config.yaml
experts_per_token: 2
d_shared_expert: 0
router_score: "sigmoid"
normalize_top_k: true
balance_bias: true
n_groups: 8
vocab_size: 6640
norm: "rmsnorm"
norm_eps: 1e-06
lr: 0.00932
batch_tokens: [32768, 65536]
Below are experts of layer 3 (counted from 0) of a mixture-of-experts language model. Rows are named router (the router's row for the expert) and show model dimensions 0-127. Each number is 200 + 20 x the weight over its row's rms, rounded and kept within 0 to 999.
After each expert's rows: "gets" lists some tokens that make up at least twice as much of what it gets as of all text. This comes from a sample of Wikipedia text that the model never trained on. Tokens count by the router's weight.

# expert 50
router,155,220,206,187,191,197,186,234,228,183,235,168,200,199,185,215,203,205,218,189,202,179,188,188,198,214,196,208,186,198,201,161,188,215,170,204,177,209,199,208,191,183,240,191,175,188,192,172,201,191,202,160,229,176,209,205,173,222,171,213,212,192,217,205,191,184,198,216,172,180,195,191,167,226,171,193,194,168,193,177,195,217,233,192,202,221,199,173,238,179,190,205,201,204,195,169,168,214,215,213,171,234,232,212,223,194,223,183,233,188,208,226,209,216,165,182,213,219,185,178,210,224,156,230,161,183,200,186
gets: "=", "\n", " =", " in", "\n\n", " name"

# expert 27
router,219,217,195,202,242,195,183,242,215,207,215,174,197,185,187,201,210,195,214,189,197,203,197,227,193,217,163,212,162,188,174,213,187,197,193,168,206,217,219,196,216,189,224,190,187,220,204,174,194,162,182,193,211,177,229,203,175,241,174,208,200,199,183,210,203,192,222,198,188,157,202,176,186,211,159,190,181,200,189,190,205,222,209,225,216,208,193,193,201,164,184,193,214,190,193,209,162,210,225,223,178,222,206,210,254,186,220,177,222,202,200,202,188,222,180,174,231,193,161,204,188,218,190,226,173,181,229,142
gets: "l", "r", "b", "el", "ol", "all"

# expert 63
router,186,216,166,164,202,190,193,211,210,198,190,206,193,209,175,175,208,208,235,227,204,179,182,190,171,246,166,225,193,183,199,183,215,230,188,186,189,191,205,183,183,199,186,186,193,215,165,197,203,152,210,193,207,144,224,165,201,215,219,196,200,204,212,223,187,190,225,195,195,211,195,212,191,235,208,161,202,184,203,180,179,197,205,204,199,215,204,161,198,181,170,242,190,191,180,213,161,244,206,196,202,233,209,208,212,161,187,175,244,192,183,229,165,193,189,177,213,177,209,176,210,182,199,216,208,196,205,203
gets: "ic", "p", "ab", "ip", "op", "ap"

# expert 42
router,175,244,162,178,217,206,206,207,208,199,230,183,198,177,173,177,201,210,210,213,182,216,193,190,180,203,195,213,167,197,222,195,174,225,181,202,176,189,212,206,210,192,218,165,171,188,188,176,213,175,223,192,211,204,200,173,165,217,201,215,198,222,174,232,164,186,220,229,194,189,162,200,193,210,206,174,188,158,202,218,184,214,185,221,219,228,215,203,219,192,187,256,195,215,160,197,187,194,187,225,189,194,230,220,198,172,219,216,219,199,189,180,201,186,174,189,241,210,162,184,203,190,186,196,176,200,228,161
gets: " two", "\"", " all", " other", " one", " three"

# expert 30
router,190,217,153,217,237,190,182,205,217,176,192,187,202,194,165,195,227,190,224,205,193,226,213,207,209,212,187,230,197,169,199,170,184,218,189,194,195,217,224,209,219,190,222,193,179,170,154,179,225,172,243,199,238,184,220,179,201,204,169,238,213,222,216,190,176,196,225,205,177,198,182,172,206,211,185,187,196,173,205,216,202,208,190,193,219,209,238,191,213,198,159,211,200,215,206,176,148,232,215,238,185,223,215,211,202,194,206,166,224,185,218,198,179,200,203,216,197,185,157,188,208,212,191,207,170,188,202,209
gets: "–", " as", " after", " In", " that", "In"

# expert 18
router,167,235,213,189,196,210,209,196,206,209,184,151,198,173,190,183,198,226,209,201,200,227,222,233,156,227,180,185,197,198,170,168,209,193,158,180,173,190,229,192,208,199,219,173,184,194,202,184,221,156,194,176,203,181,190,172,176,235,200,196,170,190,178,212,217,189,184,210,193,180,189,188,181,233,180,203,203,174,210,193,195,211,218,191,200,218,206,159,220,177,170,213,207,191,196,185,189,224,214,208,179,229,228,191,231,179,185,173,213,185,219,211,204,191,230,165,239,177,187,188,231,205,211,214,210,181,222,179
gets: " c", " p", "ac", "oc", " sc", " de"

# expert 55
router,199,201,158,179,209,194,200,191,210,186,188,180,180,179,181,174,220,177,189,209,199,183,232,189,192,200,206,213,175,188,185,189,167,212,213,176,197,180,202,215,197,144,221,175,193,208,209,199,215,180,187,196,196,168,188,167,212,216,193,203,207,187,218,236,175,181,208,243,215,213,188,168,136,233,187,206,187,174,225,205,202,238,215,218,243,191,213,175,234,186,185,210,201,231,168,172,209,203,206,228,202,236,200,181,196,209,221,186,226,172,183,215,188,208,176,172,230,193,187,201,195,197,202,218,195,183,213,176
gets: " the", "'s", " The", " of the", " in the", "The"

# expert 32
router,190,224,197,202,236,196,190,211,201,197,231,180,192,183,208,169,221,211,233,224,202,226,218,194,188,198,176,197,211,186,221,190,209,207,173,195,175,202,212,205,209,201,228,181,197,179,186,162,186,169,231,176,223,208,196,191,181,196,174,233,204,177,214,247,196,201,215,195,194,210,182,209,197,207,190,180,204,183,206,189,157,188,216,203,191,247,219,188,204,194,190,204,205,218,211,180,189,243,227,211,137,220,235,206,223,167,191,189,210,190,194,217,190,202,185,175,193,208,180,147,207,214,209,221,196,170,240,162
gets: " I", " or", " Al", " E", " O", " U"

# expert 15
router,190,186,186,196,186,212,203,234,203,193,220,212,210,209,184,201,237,216,214,190,185,198,233,207,194,223,179,207,189,200,193,177,196,209,201,191,217,220,209,207,231,143,183,189,206,192,170,195,230,170,213,234,208,196,208,199,189,197,186,217,173,202,199,236,203,164,207,182,206,202,200,201,191,209,170,184,211,147,206,214,165,189,215,203,223,211,210,172,184,171,199,238,201,214,193,192,200,237,210,188,168,227,203,207,246,186,194,154,225,200,209,214,160,227,173,195,199,205,165,198,220,229,207,219,182,168,243,178
gets: "al", "or", "er", "il", "in", "ol"

# expert 40
router,198,218,197,186,178,196,190,236,227,170,197,161,168,213,199,211,214,175,181,221,219,188,229,184,160,195,191,205,212,163,199,165,211,232,190,192,173,218,222,199,222,186,215,177,192,210,162,196,181,203,196,174,223,197,205,195,179,247,184,201,211,197,172,227,197,187,200,201,186,189,202,193,163,184,171,162,187,205,211,200,175,213,179,212,214,220,212,184,233,192,188,218,207,193,212,211,167,205,195,232,166,193,199,197,218,183,181,187,201,192,183,186,194,195,178,204,206,155,147,172,253,203,198,205,171,194,207,207
gets: "\n", "| ", "\n\n", "- ", "    ", " UTC"

# expert 17
router,194,240,157,170,204,204,212,185,202,195,200,190,169,213,186,198,218,202,240,217,190,214,238,221,198,225,161,220,210,219,199,196,195,185,215,176,196,216,175,174,224,187,234,185,160,222,164,201,197,170,174,193,217,195,170,191,164,220,205,215,187,197,195,208,189,185,206,206,159,201,184,163,194,235,197,201,201,191,238,203,203,213,195,209,213,231,201,194,224,183,200,234,180,203,198,175,181,228,222,200,161,238,197,217,205,208,203,183,205,174,205,209,166,218,184,176,207,164,199,174,238,191,197,207,181,169,205,201
gets: "is", "as", "c", "os", "us", "um"

# expert 60
router,222,227,180,209,203,195,195,216,222,195,251,181,210,163,181,179,253,189,196,227,196,228,223,192,196,206,181,213,187,181,198,157,218,210,182,182,203,188,212,214,191,209,234,175,193,206,197,198,220,184,226,180,215,194,228,164,162,232,206,212,173,215,178,199,207,177,201,219,165,202,197,216,188,220,203,170,200,211,202,224,165,227,213,221,207,199,174,159,204,206,199,232,189,203,174,183,195,222,205,194,171,205,215,206,209,197,224,168,213,192,213,193,199,189,161,225,205,174,208,172,207,227,181,245,170,195,193,194
gets: " was", " is", "ly", " were", " are", " had"

# expert 54
router,194,231,187,174,199,193,201,235,245,210,199,214,171,146,189,202,230,213,214,229,207,227,200,188,182,213,170,231,198,216,198,180,161,203,199,180,178,217,220,198,191,176,226,163,185,210,180,203,189,193,211,193,235,193,199,181,190,210,183,211,204,182,190,208,171,159,219,246,173,195,192,174,177,197,192,203,220,179,225,215,168,203,185,220,223,224,213,207,230,195,175,218,191,201,187,206,184,222,190,205,185,208,246,190,221,166,216,196,217,193,190,210,161,216,190,176,221,186,193,186,204,196,172,214,191,160,204,181
gets: "2", "1", "3", "4", "0", "5"

# expert 26
router,193,227,175,208,200,213,202,221,237,194,206,205,169,185,156,193,212,210,218,197,188,187,220,209,199,212,163,203,191,194,218,178,201,217,189,173,163,199,229,215,186,162,189,182,199,208,167,173,188,182,201,196,249,200,220,169,187,202,176,202,195,197,211,224,193,186,229,211,201,174,166,197,200,199,188,193,177,146,210,228,191,223,209,219,217,230,187,171,227,175,187,228,177,214,175,187,189,233,188,180,196,192,197,189,251,186,210,187,224,202,193,183,173,198,200,192,229,198,192,159,196,184,172,220,199,167,227,180
gets: "10", "12", "11", "15", "14", "13"

# expert 25
router,174,186,185,174,172,196,215,215,225,187,228,199,160,203,186,199,191,207,199,216,216,220,223,202,161,225,216,193,180,178,204,203,170,221,197,185,186,207,224,206,207,223,233,199,167,217,201,179,232,185,207,188,215,182,213,205,175,188,203,222,162,210,197,216,184,154,239,219,191,184,188,199,190,218,185,196,210,163,232,209,205,217,209,193,211,224,202,164,190,203,197,207,186,221,217,181,173,244,205,204,193,232,220,190,213,199,227,178,236,181,228,221,197,248,187,208,228,174,185,204,195,181,178,210,204,149,204,175
gets: " of", " in", " for", " on", " from", " of the"

# expert 24
router,195,225,193,190,233,202,206,216,209,199,196,205,181,204,192,192,200,197,224,246,211,186,174,202,205,223,175,208,174,192,171,165,174,226,192,186,206,213,198,181,190,176,231,189,169,202,186,194,220,185,205,192,243,171,210,162,184,210,208,226,189,223,198,188,170,200,238,207,162,190,173,176,193,203,184,210,201,165,204,177,182,211,206,194,231,221,182,181,206,189,196,190,209,210,181,171,202,224,234,214,189,209,215,188,215,147,184,185,239,163,191,191,182,244,171,195,198,214,184,166,231,199,194,230,189,184,220,184
gets: ":", "-", " |", " –", "°", "|"

# expert 20
router,201,226,166,182,209,215,205,203,211,190,200,177,219,202,175,181,211,180,207,193,223,208,186,207,196,219,196,214,180,172,201,161,169,237,200,167,167,200,205,188,204,184,204,200,143,218,171,199,199,221,217,165,223,180,184,180,172,215,178,201,180,190,199,228,181,168,221,211,185,210,183,206,160,192,193,176,201,146,197,231,189,207,190,200,205,228,197,187,210,183,180,215,184,209,180,176,176,212,213,201,173,203,198,221,217,149,238,177,226,206,207,239,192,216,181,189,206,195,153,186,209,216,183,207,182,204,214,187
gets: "\n", "ity", " place", "| Party", " election", "| Total"

# expert 45
router,205,233,197,181,205,222,191,204,218,214,186,195,206,183,153,195,198,225,235,207,200,230,206,219,185,221,178,198,175,197,202,185,177,198,176,210,182,213,212,198,197,167,185,179,188,188,195,176,200,176,214,172,204,186,223,186,199,199,173,185,170,206,198,221,207,166,242,193,185,175,188,181,206,218,176,195,204,185,226,238,202,198,198,192,205,227,204,205,232,198,200,244,176,228,165,166,189,205,198,227,157,256,203,182,214,171,225,184,223,195,201,189,159,220,170,211,230,224,176,187,210,211,220,219,197,188,221,196
gets: "\n\n", "==", "===", ".", " ==", "\n"

# expert 14
router,205,195,170,180,212,222,203,195,246,184,217,163,212,153,202,199,196,181,238,183,224,221,206,190,183,225,168,200,187,181,207,208,202,216,207,206,201,220,201,206,202,189,195,165,165,197,163,151,182,176,206,183,215,192,229,208,205,223,201,205,203,198,187,220,183,175,219,247,159,188,210,196,178,225,195,162,184,197,182,199,167,198,217,197,201,204,225,176,225,165,193,215,180,240,203,204,191,242,199,200,172,191,215,202,218,177,195,170,233,203,212,204,194,212,209,203,226,177,182,171,221,213,209,220,215,215,214,183
gets: "y", "et", "it", "le", "ow", "ey"

# expert 6
router,178,188,189,169,205,189,209,193,205,169,204,218,176,178,150,210,240,218,197,213,186,201,201,212,198,216,178,228,170,158,191,195,227,194,226,175,197,179,190,179,216,163,184,168,194,184,181,179,232,215,226,195,205,188,210,213,208,209,180,203,178,203,191,206,173,194,236,240,190,186,186,201,171,223,187,193,189,176,192,202,171,222,207,224,226,189,190,196,218,187,183,214,189,209,184,190,170,208,166,204,167,229,228,191,225,207,197,201,227,200,174,189,167,204,167,193,208,187,180,147,214,225,187,203,158,201,210,193
gets: "i", "u", "en", "am", "in", "om"

# expert 4
router,218,239,202,171,210,227,204,225,246,167,218,187,205,186,171,201,207,207,198,200,181,205,194,189,168,203,141,231,206,210,200,183,174,237,212,201,198,180,226,190,199,177,197,182,196,193,209,207,203,204,199,173,218,152,202,175,184,199,195,197,187,177,200,189,218,193,225,205,200,187,162,189,176,193,209,208,202,149,194,194,180,245,212,199,200,212,202,166,221,189,153,213,201,195,207,195,171,209,193,192,169,205,200,176,224,182,201,161,214,194,188,218,182,226,184,174,214,214,168,174,230,215,206,219,179,212,189,168
gets: " | ", " ", "; ", ") | ", ": ", " |  | "

# expert 39
router,183,223,179,178,203,202,201,202,243,215,231,177,152,186,185,180,208,200,240,215,206,207,203,187,185,241,175,219,193,200,234,202,199,208,199,171,186,207,193,198,208,184,195,182,157,219,175,196,191,163,197,179,238,175,192,204,184,225,157,215,184,179,210,202,206,178,225,213,193,192,217,195,187,195,199,176,183,169,210,205,175,233,216,202,235,193,188,145,209,188,173,211,176,207,205,209,183,216,221,199,163,206,198,215,244,185,194,215,199,174,202,180,202,216,179,208,231,201,170,155,206,186,205,189,179,189,192,198
gets: "z", "k", "as", "j", "az", " J"

# expert 47
router,195,213,178,176,208,191,231,190,206,171,199,202,192,181,170,204,242,199,224,198,195,238,218,187,186,211,201,206,203,202,212,165,203,234,185,183,183,219,195,204,183,171,189,196,165,223,174,182,217,206,197,177,196,192,210,170,167,219,186,225,177,226,196,199,199,156,203,193,189,203,183,198,195,196,187,173,221,194,207,221,175,202,195,214,248,228,191,199,216,168,182,193,212,208,173,176,186,203,208,219,173,218,223,205,230,195,236,209,208,161,194,198,172,254,192,185,208,193,196,181,232,205,159,181,159,183,223,171
gets: "es", "s", "ers", "ies", "ions", "ations"

# expert 3
router,160,237,190,176,225,183,187,192,236,201,223,211,209,205,200,208,213,204,259,212,206,198,224,227,171,221,178,195,200,189,198,194,181,210,201,196,188,183,231,206,212,181,229,171,193,186,144,193,189,196,224,211,201,178,225,168,195,211,174,161,214,217,221,204,194,190,229,193,208,174,196,180,199,191,152,203,203,180,207,206,180,239,208,174,230,217,194,188,219,219,207,208,201,211,205,204,183,201,215,195,192,215,239,208,229,187,221,186,219,176,178,214,198,219,179,175,203,187,198,166,244,219,189,218,196,188,228,167
gets: "-", " ", "–", "/", " \"", " | \""

# expert 44
router,205,204,191,197,216,203,234,225,195,193,214,197,173,187,198,193,219,202,212,191,215,192,218,226,192,220,192,204,170,200,200,178,194,212,181,180,208,185,213,171,172,168,182,189,205,229,195,173,204,205,224,203,229,187,199,210,201,204,186,224,212,174,195,201,214,169,240,228,203,193,164,180,167,209,190,170,189,187,223,189,195,214,196,203,243,232,182,167,225,177,161,204,187,205,215,163,168,239,192,207,192,207,219,170,205,149,225,192,238,201,220,218,163,195,212,204,232,195,176,187,221,199,215,207,153,181,218,174
gets: " |", "|", " |  |", ") |", ";", " |  |  |"

# expert 9
router,191,214,187,210,202,214,207,211,210,184,218,196,189,199,215,193,220,195,211,206,177,211,209,206,195,211,171,220,195,211,184,151,191,190,166,189,155,183,208,199,191,190,217,154,191,198,202,206,200,168,209,175,218,192,223,214,177,215,163,225,201,227,205,228,212,173,223,239,210,161,183,200,184,198,201,191,210,199,205,224,205,242,204,186,230,217,215,176,269,172,172,214,199,236,187,217,182,215,209,216,180,220,218,199,247,174,208,168,224,177,190,211,172,215,192,184,222,187,177,199,193,233,193,196,188,176,202,191
gets: "1", "2", " b", "8", ", ", " l"

# expert 22
router,179,190,175,182,203,214,208,205,223,188,223,209,164,193,191,209,186,223,226,198,192,208,212,172,172,197,192,228,193,161,183,170,163,187,174,199,176,232,215,187,186,181,195,187,187,199,201,183,225,193,221,227,217,188,172,198,168,198,206,206,181,232,210,238,205,227,210,226,184,165,172,208,178,192,201,195,221,197,196,222,167,246,226,224,186,207,219,173,220,182,154,200,155,210,211,194,210,217,220,213,166,205,209,194,218,201,213,189,203,193,216,205,178,200,212,153,201,181,176,189,232,211,203,236,167,210,213,195
gets: ",", "ing", "ed", "ated", " and", "s,"

# expert 48
router,203,197,216,193,188,212,214,202,219,213,228,194,180,185,191,169,220,202,245,204,207,231,207,189,182,210,182,230,196,157,189,186,173,218,182,191,167,204,203,195,215,197,215,185,210,175,197,178,209,182,212,175,193,204,197,189,194,206,195,197,216,194,200,219,165,170,242,248,194,200,184,210,190,214,176,167,165,173,222,224,192,236,200,195,198,196,220,186,224,194,163,199,180,215,189,209,153,199,193,231,165,210,235,183,215,196,211,201,248,155,182,211,209,231,199,178,207,214,174,180,244,203,190,209,209,177,216,201
gets: " B", " F", " a", " A", " C", " T"

# expert 0
router,191,213,199,163,198,240,245,237,207,233,215,197,176,190,178,219,229,221,201,214,202,205,212,200,203,233,195,191,169,192,191,184,197,212,208,163,160,195,182,216,213,169,211,177,174,196,197,219,215,189,219,185,211,167,194,181,188,208,223,213,162,203,189,205,194,200,222,210,167,210,178,201,180,204,207,218,211,196,234,217,207,236,217,208,239,191,194,209,229,179,198,222,212,211,175,186,159,217,206,206,156,239,222,185,215,171,213,224,218,200,217,212,183,198,183,169,198,168,170,194,231,218,192,213,194,169,184,198
gets: "a", "o", "ia", "i", "e", "us"

# expert 52
router,183,199,168,193,227,189,203,224,207,174,216,189,185,196,182,210,200,191,202,203,197,223,224,194,193,224,182,233,179,184,218,194,199,209,201,182,189,226,196,209,196,180,206,166,197,194,159,195,212,164,213,193,226,167,202,184,185,200,197,194,198,213,183,201,195,218,234,208,183,187,212,183,164,186,192,154,195,199,197,176,183,243,221,189,215,256,207,220,203,177,187,210,203,206,203,184,189,225,249,188,151,197,225,193,210,182,233,201,241,193,174,227,177,244,199,190,232,196,181,186,235,191,198,236,187,180,186,202
gets: ")", "s", ";", "\"", "),", ") |"

# expert 41
router,197,237,196,166,209,207,208,211,224,212,205,166,205,179,186,214,212,220,219,196,221,176,217,182,184,204,206,231,173,200,199,181,174,198,210,195,174,203,184,206,201,214,177,167,194,200,169,149,209,196,196,195,230,161,221,171,213,227,196,196,207,183,181,216,173,210,221,207,188,192,185,193,203,197,164,218,205,171,214,226,176,204,212,193,213,204,207,189,205,214,173,233,183,198,144,220,159,224,200,190,168,198,201,196,205,162,223,238,224,194,182,190,204,231,215,191,214,197,192,170,223,208,176,250,172,176,212,191
gets: "C", "A", "R", "E", "P", "S"

# expert 12
router,193,218,167,198,222,182,177,215,213,171,228,180,192,159,163,204,209,226,222,213,205,234,200,208,161,223,169,198,194,202,179,179,196,219,198,212,208,200,172,203,213,199,209,164,192,225,176,175,228,173,196,173,201,182,204,219,203,215,195,205,189,192,175,234,188,189,210,211,222,188,179,215,173,174,196,177,189,180,192,216,206,202,195,205,208,201,204,209,224,202,157,213,189,220,186,171,144,231,216,186,149,211,185,199,200,189,204,188,241,175,172,217,190,185,189,169,212,196,174,167,197,220,190,229,177,182,200,178
gets: "h", "d", "id", "b", "g", "est"

# expert 49
router,190,196,184,177,239,222,230,220,202,189,214,165,198,180,191,172,216,203,260,199,229,187,216,196,184,202,158,227,181,211,190,193,218,222,163,186,161,199,206,213,225,185,215,158,192,201,158,214,203,156,235,213,210,186,225,193,221,193,207,191,192,194,218,226,191,181,182,218,177,190,193,189,179,209,187,201,179,187,195,211,205,224,174,214,210,211,199,166,207,176,191,204,184,217,180,166,175,238,186,204,200,226,207,205,230,186,241,186,217,190,214,186,184,214,188,182,212,184,156,199,229,190,201,205,184,215,204,200
gets: "ch", "ie", "le", "ter", "ine", "ach"

# expert 11
router,181,218,189,193,203,197,204,215,199,194,211,181,184,189,198,197,191,205,244,220,191,235,210,188,191,221,188,217,171,177,216,180,170,207,189,169,189,191,216,189,181,213,201,170,186,217,193,213,211,199,196,166,211,195,227,173,176,210,178,225,206,199,205,211,203,162,202,217,149,179,190,157,197,228,205,157,184,187,194,202,186,232,214,196,225,228,230,181,224,193,173,210,188,229,194,198,167,189,232,201,169,203,198,218,224,173,195,187,219,209,202,192,184,200,176,171,208,196,176,158,243,250,211,217,194,193,218,165
gets: " f", " w", "f", " F", " g", "if"

# expert 2
router,179,185,200,197,199,210,217,195,231,209,209,176,182,214,160,173,217,184,207,228,208,218,224,210,181,246,165,194,199,210,206,185,181,220,205,174,198,172,243,193,206,179,219,192,182,218,194,217,194,197,227,159,217,187,204,188,183,203,180,222,176,183,201,211,203,196,215,243,180,165,201,173,182,204,165,200,194,199,183,208,182,227,218,184,210,203,237,205,238,169,179,222,210,207,197,172,158,228,230,199,147,220,224,185,219,180,197,189,210,204,166,191,181,202,206,184,213,188,191,201,221,219,200,201,198,162,203,173
gets: " m", " s", " h", " r", " t", " n"

# expert 21
router,179,221,170,171,208,199,211,224,236,195,223,180,180,187,209,158,207,171,206,213,206,203,160,215,189,220,175,208,199,181,219,191,201,209,194,156,171,199,188,201,196,203,214,180,211,228,163,196,240,204,214,183,228,210,199,200,206,228,195,216,178,201,221,236,191,200,220,209,202,181,174,183,198,231,174,203,212,182,206,198,199,216,199,161,241,219,207,177,233,171,187,209,205,190,191,167,190,235,202,206,174,238,197,195,231,210,202,200,206,207,207,191,176,197,189,160,199,181,199,168,223,221,222,243,163,183,219,191
gets: "g", "im", "ig", "em", "m", "ag"

# expert 33
router,202,193,164,182,223,205,213,210,219,211,194,181,191,157,172,182,240,183,255,195,180,218,201,213,192,210,196,203,178,214,191,175,187,222,209,186,181,206,200,205,223,212,227,178,190,206,178,176,200,196,193,191,218,171,186,181,173,195,193,231,212,194,205,211,192,204,231,200,184,166,167,172,167,203,192,186,194,151,207,206,177,233,196,179,213,221,199,187,239,190,174,204,208,201,179,173,197,251,205,220,153,201,202,185,239,177,217,199,226,194,185,221,178,199,191,176,242,192,180,172,221,202,189,211,196,190,207,186
gets: "0", " | ", " |", "1", "3", "4"

# expert 56
router,191,203,206,188,191,207,191,177,242,182,223,179,179,203,186,195,226,214,216,211,197,208,184,203,202,214,182,200,210,213,192,193,220,219,198,191,192,229,204,219,230,137,201,202,177,193,195,210,229,172,233,182,250,214,189,161,183,219,194,216,193,211,214,212,195,180,214,196,201,171,172,178,211,197,205,174,188,181,203,209,200,218,197,219,206,211,229,179,246,194,176,217,201,211,218,219,170,221,205,248,187,227,251,208,219,203,203,179,204,182,212,239,150,217,191,222,231,181,202,202,215,223,208,203,203,192,210,160
gets: " (", ", ", " in ", " | ", " ", "- "

# expert 57
router,182,216,194,194,192,172,212,201,212,181,205,187,206,178,202,185,217,195,238,223,207,232,241,200,184,212,186,236,183,197,165,179,209,215,166,196,192,172,206,200,206,193,216,201,183,210,190,179,224,193,225,186,208,175,207,196,190,224,156,212,177,208,211,229,174,188,215,212,195,172,205,160,212,191,190,170,191,142,205,208,194,232,227,207,206,197,201,184,216,182,183,216,206,198,213,173,180,195,190,200,181,243,225,207,248,157,195,167,219,208,176,207,161,180,186,182,234,185,191,178,221,209,198,213,202,187,219,167
gets: " d", " st", " ch", " con", " ex", " sp"

# expert 37
router,211,237,177,198,212,194,224,221,246,172,187,166,197,188,193,191,232,226,217,199,190,208,207,188,196,215,169,207,181,174,187,159,189,197,216,162,190,173,223,208,204,183,200,172,184,227,183,200,219,193,216,188,217,180,212,199,168,215,191,202,211,191,204,235,175,197,194,206,187,158,194,186,186,198,197,207,224,164,213,214,176,205,207,212,218,221,192,154,244,202,184,203,188,216,177,191,190,252,219,206,155,204,212,179,227,183,210,207,236,201,214,216,179,196,165,197,229,215,168,175,216,204,219,219,195,188,216,197
gets: "8", "5", "4", "6", "7", "0"

# expert 5
router,207,240,198,195,201,188,194,215,217,192,192,168,203,183,200,169,231,207,201,215,203,208,185,217,188,211,155,236,154,178,193,173,188,240,195,169,172,206,226,179,211,169,230,187,183,221,182,191,201,202,209,165,234,199,195,196,193,218,176,214,187,191,182,230,193,209,231,199,185,180,210,199,173,212,179,168,216,155,203,222,199,206,211,221,193,207,196,208,209,215,191,206,200,226,204,192,183,211,210,183,174,223,218,196,204,166,210,183,238,175,216,197,163,224,201,190,234,191,162,174,206,226,181,218,213,168,237,206
gets: "-", "\n", "- ", "\n\n", "- M", "- P"

# expert 51
router,214,239,200,197,188,196,193,216,227,200,242,189,169,184,187,169,212,188,228,177,213,221,180,201,183,218,198,209,204,172,159,168,187,209,201,177,196,221,213,208,202,196,205,178,168,216,152,185,219,181,227,182,198,196,207,187,181,210,184,205,229,216,208,198,172,190,203,246,159,185,178,179,174,201,156,200,182,189,201,194,210,212,194,176,196,214,189,214,226,193,181,210,173,204,203,178,159,251,214,187,193,222,228,199,208,160,194,207,222,185,183,192,176,192,183,184,238,189,182,215,220,179,220,212,176,215,212,193
gets: "th", "st", " St", "ast", "nd", "ost"

# expert 10
router,172,236,195,198,205,192,183,213,232,181,196,194,157,192,204,177,203,211,233,210,158,191,208,191,160,235,193,214,231,203,204,205,182,212,215,166,165,214,200,210,228,181,216,188,192,183,204,200,219,184,197,201,207,186,214,196,154,220,166,228,203,206,198,217,200,209,242,214,200,182,221,197,181,230,176,217,191,185,206,204,181,203,211,198,175,215,227,211,202,193,172,227,193,187,153,200,167,189,230,228,148,226,202,186,205,187,213,189,240,173,174,204,205,228,170,179,188,207,195,177,191,180,182,209,185,176,195,196
gets: " M", " P", " S", " R", " L", " H"

# expert 13
router,175,212,172,196,224,229,192,214,250,200,228,180,203,203,173,163,223,202,224,187,219,208,220,183,197,203,171,179,191,170,181,192,216,195,215,194,176,185,219,172,197,174,229,190,217,230,199,189,203,155,185,205,229,172,218,193,167,224,187,211,203,200,179,210,190,178,237,214,172,178,202,179,194,193,205,216,195,184,216,223,194,194,217,169,202,195,213,184,215,189,174,230,219,227,162,192,186,213,196,221,206,208,183,211,183,177,189,220,190,190,233,235,160,238,203,182,218,192,196,178,228,222,178,217,166,186,216,190
gets: ".", ").", "s.", "==", "===", "\"."

# expert 29
router,190,209,178,177,205,193,166,220,220,181,187,189,189,191,191,181,233,222,204,233,226,223,207,200,169,217,206,238,175,210,185,176,212,219,177,175,202,196,229,193,184,180,176,171,199,186,190,187,215,171,185,188,205,200,206,178,191,209,179,206,174,172,196,215,187,179,201,207,196,180,168,194,213,188,203,203,197,204,230,199,165,196,200,172,202,198,235,197,246,214,195,203,171,233,188,182,172,234,229,221,164,195,215,207,229,140,190,196,198,173,208,194,216,217,179,186,209,193,182,181,189,219,169,247,180,216,192,166
gets: " to", " by", " with", " to the", " at", " at the"

# expert 35
router,186,209,196,170,204,214,200,204,242,210,234,220,188,179,182,163,243,221,247,205,194,208,203,208,204,202,201,199,223,177,154,198,213,191,192,199,192,178,212,176,191,176,204,171,186,238,191,190,207,177,214,186,224,187,199,194,171,191,169,226,189,177,169,204,187,170,226,178,205,189,171,201,190,207,178,166,203,199,196,183,178,216,178,227,217,227,209,208,233,183,203,192,176,204,201,224,185,231,206,227,166,222,203,191,203,149,207,181,222,214,236,194,202,218,172,206,186,180,169,192,236,205,191,209,191,182,185,177
gets: "ar", "an", "n", "ad", "on", "t"

# expert 62
router,211,206,161,184,238,216,199,194,192,190,224,167,178,164,180,184,220,218,190,232,185,227,200,191,174,229,188,227,194,201,210,187,206,239,199,192,156,218,221,174,183,190,243,187,169,186,204,197,184,158,223,187,216,188,173,195,204,208,178,219,192,177,205,217,188,206,181,186,194,190,186,179,188,188,164,198,195,172,201,173,201,210,233,202,231,226,215,207,225,154,197,227,180,225,197,220,183,204,208,178,208,221,222,183,206,195,205,195,219,177,219,189,175,217,170,180,220,177,175,169,228,211,192,232,179,208,210,200
gets: " and", ", and", " that", " He", " he", " it"